python train.py --hidden_size=128 --n_experts=192 --experts_per_token=4 --normalize_top_k=false --routed_scale=6.93 --init_std_router=0.0286 --lr_router=0.00103 --norm="rmsnorm" --beta1=0.95 --batch_tokens=[32768, 65536] --max_steps=9370 --dataset="wikipedia_en"
Below are experts of layer 7 (counted from 0) of a mixture-of-experts language model. Rows are named router (the router's row for the expert), gate (a neuron's input weights, with its number), up (a neuron's input weights, with its number), down (a neuron's output weights, with its number) and show model dimensions 0-127. Each number is 128 + 24 x the weight over its row's rms, rounded and kept within 0 to 255. Numbers have three digits each.
After each expert's rows: "comes after" lists some tokens at least twice as common just before its tokens as in all text. This comes from a sample of Wikipedia text that the model never trained on. Tokens count by the router's weight.

# expert 40
router:114100165114121121100103130117123197134162149146118076131118128138140161116158149148096154133139145069116156123154152111106126130164097158092159118127128120161080095135110096112111102129101175099108146164165134134117143166128167139135129119108113174149094155137161110162120144132099091107138117151111137081125118130167119159126152137140102133127147150097149096111143120135144159144159
gate0:096113155140166155140112094156115126145130138129102151155151150096111140074092155107130165111138094166135133135138147125109123123105137140091113107118139096120147081133145141173099166119132122113133129153141194129129186117155146152116163083084108123065114155122106124137147155117118123158099122101092118141186128135146137111091155115117115141126113135140136161125162114110120086103124
up0:144129095093116107114125115112128111124152102124121137108142087183142102174159078139125074138153152092104163118099102139138123156150117162137136130087121166120124131113107139088156097157103112131128114097123088088108068113133112120115100176177133103155142081144130136130113116158119159106139117150158097136090117128117124153159093157139137136138138142118136113121107167089127152145115
down0:134114085131149107124155110159178124126149119164113121134119123141106130134121164128155089116131132124134180137115105178112112168124145148146155136136068129137150096100149121087102106143159168126124105120102137156106120128148113156151109148132163142107125103149122150116133126102139131093124073127197110132138119087110178135118100134162127194144162137118159145161141150102159118110112
comes after: "of ", "in ", "at ", "'", "for ", ". "

# expert 178
router:108155121123171142172120130158090141115128123139100159165105131079164135123095159069124106104116098130126118124146126123130144173116135136154116144140081100167118101147138157146153115145133132109161159110125129121126116122142160130169157138187100114134135104134126114142144128095133135112084154137143185163145133123172164090093104129135124139123168160090149132103167162121141099141154
gate0:119110148189112126176120133130142141173138137174149133140084158144115129118141158128102088083155133141118105141160104150141126133161142165104127147083157132115126125123157151171112140123131108136128129143112145167137132144128147128186206125111132154137133112091160124108145164120111083118153133157111149153130143138106132136110167122077128128152089159111182107116153114125151150134121
up0:131120137161124128159124138130124163152109135156113105172092171159144116114145171129141077095143126156147113121171112128144096135153137165088116152127154170109128141089155157168112138143118084121147143115125134134114109142137122096185169145128141148130116125112177135120145159116114089111150145166072147152148096104116107123113121124091129140150109171121180108115136123100145136168159
down0:092141150129123134129144167146127144166095099115101081151123146169115167127119148070123137129166162131149091192134125174128118142143107148143129130116117111104119140130108125147137135155088139128152132075121123097149144137173116092146115086095110128160139163111123133134108073131174135079127096120112104110109126093159149134111109130147150109120115157131112110097156136069142122115120
comes after: "| ", ".", "–", "/ ", ":", "+"

# expert 179
router:135148121151101139149120150137138150118143086162101121112125159141132094171108121098123093085103125118108106110162171096149121141128164121154125153130112119157119142136139199129122098139137168112157126127156114164100135134102148091114130130113108092145096162147156135103139145092124112149147166122143132177134133109142149096098102156095091193132170117094083134106161111144123138115133
gate0:090094146151183087113164159159135136138122137106135118117138112136152156142129138137113104130075091136130119130097156116105093147107161118158134128140151055154110116095134156129166087108182142135121117135112121074166125159109128125142131129076131144149118109129141139153114150125129159129099090095143136168123121161099130103108110137138110095080140134131113160100131092104137105098104
up0:144186120117120129103067142129157132121108156127157141110143056120133113177111079170117133143142135096107117157161140083095112139132111132106155112133112166133101118165141157141117147134157137109091172130121126157129110115136150080168101132180133129132143134119137143160120090125124128075101123147100102128138149100117114165125119133084135130147090128158157112119126100124143111092144
down0:169183132145138151104120146114098130138071165166149130153083127136106135122131147107165172150122146163180133142108089130128115138121128113129151106143127125106150148140120123070122156091111109113102157120136145113098115150142094155134105114131165140172170111142113138106117111104104117143143073133108140122136126101115090126127146144111136080130168153174154176136128152115121093163127
comes after: "| ", " ", "|", "; ", "— ", ") "

# expert 185
router:124136098166144136113165107114111153112095185156147092092091145127173134116151154084123151071160106153153158112163117111119149157129118116135167185121139163175150097159106114132122114142133127131174147124158108178108129133127125089125145128112168136134102100094120146161119148150146097106124128119135137128124118105086141143102147128136096082135116144086124119118142156115104105130109
gate0:130102124105133100147179144153135122101137115131129141097157082118135070163136146142114102160132122096149146106150118149073130110134100154119098144108120154132115118172080112174103132100082128109154135133172159112141096170137134135121101121131138177139122137111138097134085142109113135115087116137161127155104083180159124135108163156092100106103126146123150145124114139108113090125130
up0:092138115133139149079125078100135159168126143120139134131083158146106122149142052106126135098106140135142106139121145116123137143126135166150151112138135117144123122118111134140151151176109105138098107140103100129179146118139131112112126131115119101164095153122141107126137094147116140138099171168105174083095151157084117142135110138085096094066150120145103082114117102118126153128107
down0:127141106128164090111135127095105091110148133157143113083194088146125118121124138164100133087173121147090108095140123136168111112121135123168113145117139126073153113136136143141139109121137091141084119143124144120127109147134161163167155123129143119089138171118106163099139168128167115145149121136144112128122102117153093153162143108122112133124113121104150058143131097154157171114125
comes after: ". ", ", ", "He ", "where ", "he ", "and "

# expert 134
router:140136143109155158113122139134137121126106131150107182105115101120112172085069144130103081125118134151136148138160112108115156112099140106135121136139077104151134154152172108118095091135142128146155154144145158133126124165160128153136092109112113118106142098102101102145091143108134085133090115109134103103107105182121101112136118135091144120173120112100120114121081179125124115148183
gate0:133146108153102121129119132131135084169097156115147130077111134135148118116125137136140101154101124136135145140108122131118141127138139146122132139076118154123102142143177102125123067089156156127106134173126113065104143101185169180125154142150103161134093121106137145115107079168114130106120140119151119124137119165137075140111185133123154098121131136135090102134115145158127167100131
up0:123146101181120118115120126130133057183096143149158142085118146127137129156126114130121085104116136118104161101137118128157143140143152133096144122068121166146118130129138088153099099102144117146093134143133119094129135112174171158109165150154113159130113095084127146139096108164147145123124138134127122138138131180129091141095154144124137112083157149128101108104093144159163156113135
down0:117142120102113127111123128124165194125091125133165178115157145154141194134051102111161123126162135048147116144132113138119108109133125117128118163148134120113095140124153136144159151127169123149198133121127143180136094150122145143126118143146133150137127162160140142163102129124100113133129094133118093154116123129120094155144114142093097144149113143129144104134154130106115136137150
comes after: ".", "0", "1", "2", "3", "4"

# expert 113
router:138154132144156148153113150110128137108121113104126136109123150157138173110163144104160089151093151099152160121133144120166140155115139175093132130136093122080111103162162117175182132097132136117109162117137104111133156124114172107145156131099125111156127133163166149129114153141120147178069174158089132122104155101109107105129127125147130128147151102134096110114161148143120109089153
gate0:107102137128118129124098137154119101073142126129077102136152147132113136130111093130118104134135188127116094093097134162133159127097131152119120122093170080117116111160143153143152140157138144162136170154131129130136119125114167156117135175132107121107103088147162114122085111107116107175119176130109160127120130107164148111113097168123127158137111130118136096133187101141085139156092
up0:133128157153094092146108141099131129180121148150095123092136124146157080094148163169142146123135154130127130130110083113142105113136164090171138114133101083147151150126142133137092151082132111145115103117140151158114108138138173092170132090146160177155110149120096144144103142140118098140146096139154084110133108130149149168109158099151143145101138129118131138131132167159145163103110
down0:091106109151131088126154120125106111111108086158113107168152132102094083110108138133151145113090144103104102147124106128163091117122094076142122096115174133161127153126104099154128107135105106128128121156162129128140124098148111151136114118111146142139126126093123126102140135110077098128116186155150145159134114166140131132165142146115122160092058093104102086148149140122107121135088
comes after: "\n", "in ", "|", "won ", "In ", "4 "

# expert 61
router:145105077138088128107121122146149097126150141140140147122115114148087143116127088126116143146165093102094133155122076180125117135089123107161109145144130150128158133116146141151118131169136095126105105110136161163155125150117084123120146124140104106103142082122074136142107098101149108129141106132140164170125135136146134144120094111095135090145119176190143121110118095171127126104080
gate0:088146149110130141115180166123135128163093106158093150165104115134120107143116095163161137140133124121151109104146127123122116088133131131190180142137164144146084134103137126152156132104119135124144091121109136136094064135143088129147126113103139112104126098112086132118152152121126135143095171144132116131088109170169158121120148144163110117122159114160116176155109112128143121177106
up0:148172119102125160100110116125116123153117071089117133119125097173100138117100063113153102147119125111137141125094123099136079092134136123165105153136148114097113111117140124139120111115138110161156149139135117113131128134147143116103116138126122144096116117115111077121121112098107137108112128145187146101148114108162090126124088142111119131113103150142129219122126134127201128092144
down0:137092162168140147140146114121132104086113126140154142114099117134149106138180101121135141143142093100146133142157145158092104163130128087103161121140125149131118147147122138150103082098146096156092117135137173123124140142139108161144129092120163124123118066185118128125137099103157125105119159098163134127113162124096104082104112135136073088132118148087109111168113119158127103155120
comes after: "D", "R", "F", "C", "E", "d"

# expert 19
router:151102142123109135099139094103152156148169153143112131161121146123151107168095114135113123146132174120107163129089163087130093102161081112118118090116148139152111120125127171110131163055142142166113116095156114144123120130097137113137127171114098148116127124114107110159177146090138114072147167167124134121120117146115110135146147140153125135111128169094133127140133114104118156077109
gate0:099091110109143118125133108148125152116135176134140154102127094162175127124106094073095162142114105142148147123078172103147127101149123158134117133089104110117178160118110148095121130138138132104146124085094119103186119132084090093134120145108155151131091087150108133132148122135130149117119073114107114088100153090151126138135145136116109122111097144126117160146122135115123097106089
up0:116123144048141167145135157109164081101149095128137127155143133112112146172154108121133109092126124139138128110157105104147132131111101129134130147178161136140120110115146104141108160111115108113165160124114092154161110089137152132124096101152133113109133190136169136138157110115155137159137164136120118123121128130167096178134126147135071146103138104123096117139091130134147114162179
down0:104125165089162122149067098165129140146077125165157136190164124107110149137151131121089121149167123099134120094120125123140111167099111101081125095147149115145126100102118128129148112106161096134136134146122122074175116141120126159138118144117147160126133135116144103117154137131143148152133199124144147124112153142143150157146155103142123117130150126167137124146125071089117123165117
comes after: "the ", "United ", "in ", "of ", "The ", "North "

# expert 191
router:084139170097074100145145142100125115166110109126106137122143142110094099158180135159113138111125145111123127158150108126152135139143150119154187152138134126092152107146151167116119129098109114154135112135105131085133147134138094160102154092090135128076156134121172126109144087119115144108149118091148141124153131144154122137132092145121180137143095098127142153104088141106168118177136
gate0:135160148154132126137129120109111113123121147072127171148130159094121142134143126101135139121116141114104121147121165137147095105043109116109119167141100087133127148128118141119152152133132123171159112116139092140088121106178108114126125129186118130154178117125128108152132128161129122147108145065097158133088192098110153150114117146127168119132124126144135130145116120170146141084146
up0:118110138152118119126144151158134111118120126093127083115131123115132147157130093120103102163146128109110133104177126107135163098098107176188106086138159129120137116131089099141097100137134121144127137176155162159145105110092169172108152158140126129158092144147135102102093081132111109138117123102171162102162130108116144114150169132109111142129101099133173098127119101133095125117166
down0:106107145141121136105119150127145165167083142158170128122147167098158138130134126130133203130174138155144153102153108153168102130141172141165091139165144111122126094131136141172144132160087148109100149135115120107132157106093125150123114129098114143138139114110158098155134114113128138148131171110135128111145073141125168089137145099153125128146184126115133136163132130140186133102115
comes after: "a ", "the ", "and ", "s ", "of ", "-"

# expert 105
router:152098131136122142146083171152122107166145129159128165129142141136154158151148111151166110125138163113117082140124099125129144129084144095169103107122155091165107126121097124137093156128108122128124113104078160143133102097125086161158154181149110091149165124123125139141141114149134098150133106131141120175154152146098135167149159152162168117143104140165159134104144089137144107117134
gate0:089054134108118124097134131097109141163136152198155127101163153144129145145106137151155083122100148119171136150114131116094119122108121138155154151116133136171134173127157170136130134102108129137133084146095114173133144134132149114136154143153101151129134099096121105151137085137179102108103127143135136131178137139125134141131133106132102147130080139147124112100095121144136176093159
up0:100123146132126179146128151128128169113155095107119133081155129131111133168091124122101178113142141091105099099129134119129134139162127130119113131116117100110090114121125100182162112156168076146134167113132101174140139137123130146150089151087110129146152126072099119110123090157132123143140126134140134112162161109132150133126127138194147097145109147127110204105134136143125106124133
down0:147141097117142101143107170138132139103143129157138145140083132161136083102133123123152152132127117123154110096127128159127160111194114114123153138124146104155124159134124142126125138132158127121145090094087114136144092131115173136132153125127152137123154138100081102162095115146169098063160113109096115125140145131112132109131070159135130178110152109129144146109151149058098134163120
comes after: "P", "H", "V", "T", "Ch", "G"

# expert 163
router:148156152157131129150120109138078144167151126109093109120118144134108091095143118175118140118139106108101143120086138133128116117150190125112064139117139081112116111118126147140137141102111163126169135139078092124091163092160098128123097130109109115123167150114159142111181121128155138167137130082123142150104105121160081122117140159128132158086102106127113139112116097153148141124105
gate0:093142092077180117095085100109096091131112070130128143140109128150081098128119148111119083125134091114156104145110113120130107110117129138148113131120146137096110131130115105082162109181120142129143125128090136138128129067133119120101130098125139126101166105100121134165098131144140127111168137159146122135130098116154132126118152192080133133123144131141089154112094113101168156129136
up0:092131103107145120104100114131143101162145141119118143133111123101099050103136140131104103112127112130146103129097135138139120112139112156138115176128113106118164139145160085122129121129134162135122124135130128155120112115137128101081159101098127140129117110105125163178151138081158135143136143178114090172166176147163143127104154193121138138134099150134122190096121139147152112089118
down0:112137123136136152135153135103106115168140173107151155121086119137130151114133137146090121148155182117109102116098141103152147135143126150138108111168113112129119135087137147141121112090170133121101125177160098155148129124130120134117130071115118129155156044116138156149131129122137158171163137177162119147155120128127142157119150124089113169167120150104140071151126143154124122163143
comes after: "the ", "in ", "of ", ", ", "- ", ": "

# expert 26
router:149103138134130147104108107110142182112170126135146138121090152095166139104127144142108090113114108076119151132118162107138144133158086155132138135133140181122129151114143102099123115090097100111156133111159084170124122144128143107125143196120122137158136162153176116151142135152105118147094100179091143113083112116109120116096119139101116088113133116099177129110139145105138157115128
gate0:104117107121067142095121145129152138145160107118089129114132091107158077122136107164110113136109155121088088134116141155103151137163113168154103129118153089089164139098142099105112092118105105141136115153158126107118134135165134124146164147168179136155139132135080116119139128127130146097152167156140093148155101154109167153118106131129153100128130103131176133118165144153148160137144
up0:084092158117142110102146131147114111165130122148115097124164123146153123162098133143164098128117136142125200116104122146142149136117131123115099106133168150178114116105135112123110111125146120140142161159155108136098198174096102124127111091128154131130148084078113113089107180157163145120127129131134137113107089142140083116155114138130142140106117152154134116106098140094126077122115
down0:119096132112088088135131122172141139136177106084143120112120089151126160139110138129147115131147091125102149111105104126133137148038150135120122125094142123163161116106105155113093130126088108103135125090104127098117158110095120098092122120159139142076116092141169165120112158137130111096146115130168134172114101122155109111151160164146120132173118121144138154100138122113127153147137
comes after: "in ", "of ", "to ", ". ", "with ", "from "

# expert 23
router:118139141122153154087120108108133163142134132132140107112106154080151169105135146157121149129151119102126154120103159122113135182119106107135107164124087174166131142150138091117139067111123152104135152108146124147149098177108087082160076132110133166167139142096131112115106123145113133090141154135115157098129139099107112148151137098116106099141106106083162102118152114104145155132116
gate0:132107168144143146131131128135068141153114134100137158108128141129105136109107162095152109143124137102114128093121119111121111175144130118122088095099114155066131112185115121107164139133137124061110124127119091150138103153142114105144104125097157104119121106166153106118160139169162154133082113130128083092163116120097091066130134144124117154150093135138119120144134157153125130145155
up0:158152127134135143119113115130164102130125139067092104163123111088154087082123127130108209137145137124143156144084132136169150116122148129137123130138175099146146138077132130153122111170108111167123154090119131148124098132113158134137133100160156134109168146106101134153125138147126124120165123133106152134154167173122178154153128126166142143124138117085123139124139086148115159101131
down0:102096119133204129087166153137149099118143153128154111122138150116140089132127126101129116143164090133092118127128112108149079150118139129123126124153133155141143135155141170175178135114125104092114105127117110110078124102171105128162127118121140081093118175158159151121094143132092133127170149088116157162097147129094158160153113155141150140119145121135106127158108120163137135127134
comes after: "of ", ". ", "in ", "with ", "'", "for "

# expert 100
router:133147147147106116115143091183151121136124129141125171096152125102142123083166104082157118166107105142127132125083115109105094100113156127162116125115158133122101144110086137142128157087143149151139161133136119114112147114114136134153121163097157128100159168107146150095125123128127122151122106144128177132133132165081082123090112115136099145085150075143134152111170099118110079110115
gate0:119134148129175094115123119130106109098060134129125150105170101140112107083122082123136127152135145125131132143113136091126124119120142122149112153090137078137120131120129143091134175086167164129161141097132114097133128088097172173110114164115122157123122125199155118102145138139145140118142108183119128119136107116164107139094132114121147103093089135152124115145123134102070132115132
up0:117117120082191103107149112163111119128071115130089155116145140100168126113160096130137134111134146098166128149113137130148137103094134142153086151111137085122128130149130148124105153107143136126148135118123107122165138092105172159103129135092138142112086156187132122159145126105138117147169139193164133147149096112125122122105128119145097121101132113161104163110144147107093156089136
down0:151128125097124137123140174136144141130142120144106186138146146162113154107117124111101155136125098161127126098128099098139159154113157102110125166083160132110118124120099146132082195128069128147164140137120126089148083139128109126142095128136168131118114151140127144125145160147162129118106094165189125096128175132152120156128155158140148145179100120112156139160143116140133147115098
comes after: "| ", "- ", ": ", ", ", "of ", "and "

# expert 80
router:133140132101115114131166121105139112153141132150134097125103113110151116154092070125108134092116177138119168123123137090109137175151100119132075146149087172154145145117126101090100101135100111087090128145110091133130115110149131104122058126137136162135099122130117158151129137122142129097134161126140090098126097104161162118167104131104122150135147139090139097129102139121144134066122
gate0:103136106149160129129159144145119105162158172153128127139109113104164099110088104126127158179129119123128145092122087117150107163131138111135167101105128114107165136137153088123132118116133137104103096145121140115105117087134158162146108126111084118096104134127137104110134123110127130120112159085130057119155106109145110120151116164087147129122141123140109113161101134174044155130152
up0:167171101123132119137114117141081134129140065126090163067168129159101137122140122121151142138102139147098114167197153118139140145117165139144119114147112111152158108116134132083130156114124141168126122151103109121147151166084152121108102154122148109112134134158090086114131117184107129142126135136110136121145093140132132124125168074141131124141130124077136168125144168105136114104130
down0:170105150136124105145136112095125132112139137132134127120119119123164161079139137149139115123101122130076154164148168119126128140148115120130127174100113103094126138126176120216126124143130108107123117116124106124142121138132107076135122150130138133115072147108065159123157100157176121140096144124117154156150146129086100100111160144164120148181147115115136143107140128139089174119137
comes after: "was ", "is ", "be ", "also ", "are ", "were "

# expert 81
router:130137123124114157140142104095149147123100150089133141114136147117096185129108107127107120150161172113109155124111163118143142108143105131140160153123105106141148143159154159110151130115110117105166111104166100156126155158093147109131152164098088180133092100101107131163168139139141115129115171164126184130137105117163136152140114102142135115132115175100120191118119135168152104115153
gate0:104119153126193130144179105114156125131145166120155140163097146131135091153084101157122146102158110077132127131144171137117125142113116097116128118129124137155105152116148142139125138072097166149139143132119100143117158112093133132110171110125142116154140140125139125144169146124128155094086126170152135174148164140134156087107127126183124151155118092164150162084136135136147109151116
up0:076115114121128160111161141134123119094088152148102147125097109145090141092110075165132146101124109118140114142177167120134123142154091132060155123114155129095117147134169129096148146084124149157134171111125142117080143161118116122119094117079133115135150157120117098139153145084108131113117134137142146145158151154138134095163090145154130118138097124152157126117151154133126102168153
down0:171163100145119133102156117082148120091121138152130134116117160138150121069130138094108123143143103071134100147171119129165116074184134157115123123128090103125170164146102155135183134126121167096123144111150128122120127123104108133101103080090145162150123100071126097131135142136144127135166105121129118134152111149127117136144116090146128144132153157103118125103132124179127154124127
comes after: "the ", "United ", ", ", "in ", "New ", "| "

# expert 54
router:144159113166104105175099103112099124104086163145130131157071151136127118123104156078131127118174145096133103110094163116176135101141090157083122123142135113149150126130141130102159086119096107129151116121131147126113101137137158112136132145143146110132101106099107127123166115133111131110112126150132119182176145127132109086096164105114143130092089144153135160105169123170102137135152
gate0:097132077067056115137137158161098172111144114143116161152107134143116121086151132104121105157169133069143140137077137091149130142127101161147125122108120140141093112134100159118128142121109103103124101170100124142086124184128153107116129121193142127108093147149108138079134144143100144138132105140115137120119120105133150137116117142089115131136108119148154124109130115114110110156109
up0:113157107098116109135124135125120179070083091102129166142095083173178094174153129129127132140123111072166122138130154139143113132117161156152155164095150147141145095168090132117133167129104149142133104161116142095102119144139125123148173131149090116160083130128136143130159141171098156109142153092112132106115150152129117095106140148129144108149114135119130166136117145119119133138132
down0:176105117108094103105146100177167096161119152128134114097124116104129106125158126137091115158120121149129150159133108097110120144116140160133125143124121117181152104147150150138122119128100109130156154162137151137105158118135091158110097168135113082143156152125141105113078130100130125104146100089111149164163129147111144123105113129131070153082079111112083138121096127150143172135099
comes after: "\n", "|", " ", "\n\n", "- ", "House "

# expert 98
router:164094144115156093142136136121131120122120113125147107124108147113107118130076151126164095119158186100135121130089148138099153113119157161090087158144150158123164077147148146117154135099094107097125124121107153114101151132139136163173131125139161137153151081160148103087093092103107141101119132155141127160140120141141106108098153154120099108094090103134092138109166122149090122128139
gate0:154105111139099115123140116101099115177122109154148109121103135110120147111176141105163111120173140118107095164093103122153109129174122163113121124078090142118092151143130100094168135124123156157103125122155139101159183211136144123100120129118131144117126128093100113147119122115128127128174127120141085129142103120133136105137164130092123110148161140142178096116145129135082120158122
up0:121165100124137104127165082095101131148133113148153079116117116091107164082118124135151100127138157148149158170132154162130117148142110143116141123062125160092173121102120064136153171129111149152132120151143175117116150115133121118119099111120109112108150131071112114154147083095124166124127106140172142106115152125153133119114114114116113127166120123134153109103159125160094122157138
down0:119118142106110122095112106136135141153076088113181096117109149145120142095113151126128098149095135126124108171127130091112089119165112152101091141141127121132118102104127142121126123096128108082132144114157111123154115119103158157159091121152127162133136127102133140059116142150158110177119136181121138169184117147144111133094152076142133136130090125152131136114120126102161171092137
comes after: "\n", "- ", "\n\n", ";", ")", "Date "

# expert 77
router:159155066124090146142171098099138162112132152103108142114117138158101146101094144108110122084119103130154109100139149165164150126140113125124141117134100124163131111159124135137119084108115184095106133118103125131110100173147104100140153119080113134107149159110132164124100131109092095137144122118096120097124126086131135087156100099089116107166111144108092123088129149093112148136139
gate0:166119115139100118131108112125160141153151138122105183107142115099145153156164141096142120112130156178130112167099113149125131118140100125136179156116123112123165139140140150122122096088129160106160115118122104124111122143123086107138185092135137147128116084151154171129100132122060112120102131104123085119125109173170090135150101162130130092114084168092103131118130120105122123117107
up0:143135116126117124128110117113163161134146152113125162106132147082163149140182136072124132116125156182135113173101121147130124106111123106155177161100126146118111137152136154122105103111131161090152132125141094140111130143144076105123181086143111154139126095142151165149094132138070158126114136129151091141116112147175106128154102155102144107111082158104103126138128104092121108131134
down0:131096093118117126127128113145186158149156162106108174095110140125148131101091081080166147115122148086127162135111086131119107075129121127117109162151143122143109134158123130167160101141108129119141122134126129100176076147114137100135130143110146131129134150192164150140100110115112126133109087091089126163105149142160111117092154155096138138167131096138115101121140127112118123145133
comes after: " ", ") ", "% ", ")", "0 ", "2"

# expert 145
router:101133121096146112121127119114128117111072158113142091199125111146164116135111081129098145157137110098141108125173154126156121077067141150127136121094096102163145102151158135137130126086131123110089113155151106110130162097134157109104108167165135131163134122098103108130118148157119155096143158102140122143099142104130135131180146152113108126112112109118159107139136082131155142109139
gate0:152132100109101107085147107144155133139125130135196137145129163098109142150140138143100206118110117118171119110170137125153150123123111164102102139154153124136153126090124152140138143137158141140158123173160114144147153125181112130144096136123116146143152130125122095125126102116089105126125132102110109165118066137131136162132169090087130187120146152133147151106138124146162114149155
up0:181095155123154188121159134140088134117198127155137126128126130141159113100116134117118133131127137133149153130132095081122140116097123065112111102136142136107140112125137102148131157091120160133097077112140112135092089150093149149121117135134115136126108118117107095099161110080122161122131142170140114111172148110143104100144097161133123117138060127116144093111108151121135169114133
down0:114141097086112145103127137110148160132120142114109138131137078118129161125144060115118159121154140106144132122152116129118125131077110121130116118150091128097118139131142111110139139066190149093081140147126156173135161113137152131086138128128116149126157133129142105090134180114112089105132181130172133142111147117112130126158128146113110145114057138100124142116120115140070141112110
comes after: "the ", "The ", "a ", "-", "Best ", "s "

# expert 79
router:132121107102117159105098149151136111158130125106113132137156098153096157154150121154151097132109138119078103102101084140110124145117092106146120090096180090121161159122118145142095130129136088124136068135082146121146073099132111170105161135139083111114132139123126132116112116142103121138130107132080075150140157117111089129134144154101146118149103156106144155093120111134134146107173
gate0:103122129121082146148130105144118125112111103127153114128150115115134110141170165153140104087070117147076127111092134126107093132133165139125152133108152131120111069099099083147128094126156167132125121155130118192069163128119109166112113146146132097131158131145151143138124146157148133160139122083123154117177147113139094117106135089125124154156120095147109140121121074129141145143109
up0:172131132063129110161163160137146117128172157145151122124139150110134087159090124082170152117126141144128164100107114080100115105126118113139134164089136152111174133139116136086095128062134150147069095125146081121081119138141132136143085106141153142140125098120148097109074124116130112121132109126113132123130148117105084146128109153148136105134116136145144139133132112117122105134098
down0:125135066133181140156116115110127125142113107128144124097094126127158099112107120140141115116132095105134160153145123150141090127188092115119115101171132081120169136160115112119094149157124125144133111098156148132129110126163152085154150115132099122150125126133153105102140132074148111143138116107114170115120130095146100127128108107153117160151075094099084109131122126120129158069178
comes after: "P", "V", "Ch", "T", "ch", "M"

# expert 66
router:108121135111115080138128116103129121119133131154142109132105147094123134135115061130106156103103162177109165121167122125106106139117151116124120126153111162093148155116114107125105090187144107087135108156122111102106118134112179110140145155115160134142116116153113103104105147148178105128154095122134130118181134102145160130160105074131154112145131116105162098109074116171121155111138
gate0:144118129138104089123131135174134110119127129103180124132059093107163136146133090129124123128136139147115123141106153140131146080119133137129151134151145141120152170082081088138143167152181140106128118115136140134167130149127135110104172076122129121112147136128140129125189106118158082161118145170120132129139142141101146116139121103115110164138126123163129178100099188151145157127142
up0:107137146147136119124129121155127116142173124160159118147164142106138119144124126123109155123141119170157106094137164098146132188150121148099136113148124142122114098118137140146126217121100148157139152167145145130098156106143099096104153118182126133117120112143136124128156180182150108110064119112143148152132182125150097144113138137120112156110099142083111139163124154122123138150133
down0:078099158123109129167123125129133130193147124173127146163122139116125112175183113109133110097120154093154153116127138128124136139153109111138102159121140140103103102126163166141140155099123183105118130124098092159110140153124092125132096127150115126097114102152106131085112144180128138117114145133164127127159161102083116096109117103165160166112150158121144118113110130180135128150147
comes after: ", ", "was ", "also ", "is ", ". ", "which "

# expert 188
router:142143119151141119128146093115141155122135163130129117117097125142142071146158157134110169137138149139143152135127133118119141191130104162109112159083125192147177098149136098144093126123110108133110137178145127172136143098150170126088104121112124145135105156096101146137138146157101144114126126129148147116117092099131150122097099148138108125133132097116163099122136194077136082121154
gate0:153147133152084140100124098136097133131181107161130137143153126130146143132146151170126128120117127137148077129176129140119153115132097106124127139141157182146101106091172125154160156156119101124128131168137148110114110124121127142177104085112166130138119131172146099107138146136126115106127131096168124138120088170108096169128113116125161121177105122116194102106117129105095137171119
up0:127084124154100096133109167114154087134144145098106136161103133148135114130131114182165143133129086155123113114169133115107103136085125122152136127147137135094130094125071120138146099122105161104133150115111114110150145122126129109115123140097103124130062060116123134121132127115127097149082131184149158094155120120157169113092142116158115117129159151098102126176143117170124117110135
down0:178151102108108124128071130118144069105157126124158132123143137111160138113131093130098110125141109212090123147113152120103114122103135140132125135134153122103150126132107152087133153125131177134174147173115150111139131107133136116088123117159107154094138143132125056119122166124158151127138144118112130143160126137106148150103125174113124085155122146139081135110154077118130117143120
comes after: ", ", "was ", "is ", "as ", "are ", "were "

# expert 8
router:098151156089125145086074076083090131149099122138110094158097144088154097128130109155121161127114143111129133128129169116130132126100128139096123157130124147131156106151138133141129094099104129105102127150145097130131158104142166129119096161142160141104152162106109113121167156138117148067132119100106135155123120111151148159129115146128099121107148104126178089142115109110178162082138
gate0:144096153131151086127093146118132129097087146134169157127104128153112116118129098147121150129173115156102114147144128111113126140132112121136118145127188120151150156110125080140117139091113114142161081133151144113095136131106107182114132152142115124139115140156090128121132147138118132118145096117120150090163116134100133098098109092089085127039125114128123151161083076115114121132095
up0:108089115141086149146122146097119103119138120131138166079121173126135129102070149143122133142082099133177118133130130117102138130114111153130131129113146157139136138093111155135113174114147109145095091125116139103085124117087116042147112157138149147132153126156141127115112123071109168155093119094116150108176136133156151172117156119138111148146137151142129134139136095118134132148168
down0:131141121147088134082099137119108146148115146173139160152116113160164149115095072151113123151090120138110125113162140063129113139160118132148114101129090133124143120126131155130145151143138127110082103115078119121156118128121109105155126127083171088085125140169162148121098081164115134150122106141100084130107118145152112158116142109171113135102094118149156127146116132139108125173103
comes after: "a ", "the ", "and ", "'", "of ", "in "

# expert 117
router:154141156118135094136097158139110132119119124130145122123115156090177130117142164121158156152082111134148142168120153122183146164129091134155150142131091149109101120158139117168120147143134134127099162131161119148105142098110137117160140121107129098157145148131107129148102108127081116151112184160078156138135134122161152098098139137122154159083183124113174115130125098095137163110104
gate0:125161129107095063156166161118131118103121156123118157109130120160129151122141145144119124163165134124117079095122157142172121107121140153133099127107160099109092141133127133135116105076139150146102099120183137125108143144063167130119135111107115167115131103093117128134095109147129123164165173106108087148119112132127139105117117125126093170151144134172151175128131133107139140122175
up0:108132111147125162112079141118115096126123114185110116177160144103090116140090113132153102112122151111107138123111132082145166096139133097103142099158085145096130133128118123132127137169140083133102111084149153117142092131147168106121099143183118150137084152130146114132137117120176155108106105156126096138148143117096165106135134127101181151121107155090106123141153109136135139171127
down0:099094098149145132160124142119165078082118110153143139176106129066135106145067108095140133108138145085120163109130118075132142135086103136077092097127149134119145098133120131125182118134133143137125102120130131121104148110158091144105137090152139127125145137138150136131147163113140125098167104121138161121111157112149098134137110195091144109118120142138118110151146155117134167143126
comes after: "'", "with ", "for ", "in ", "won ", "to "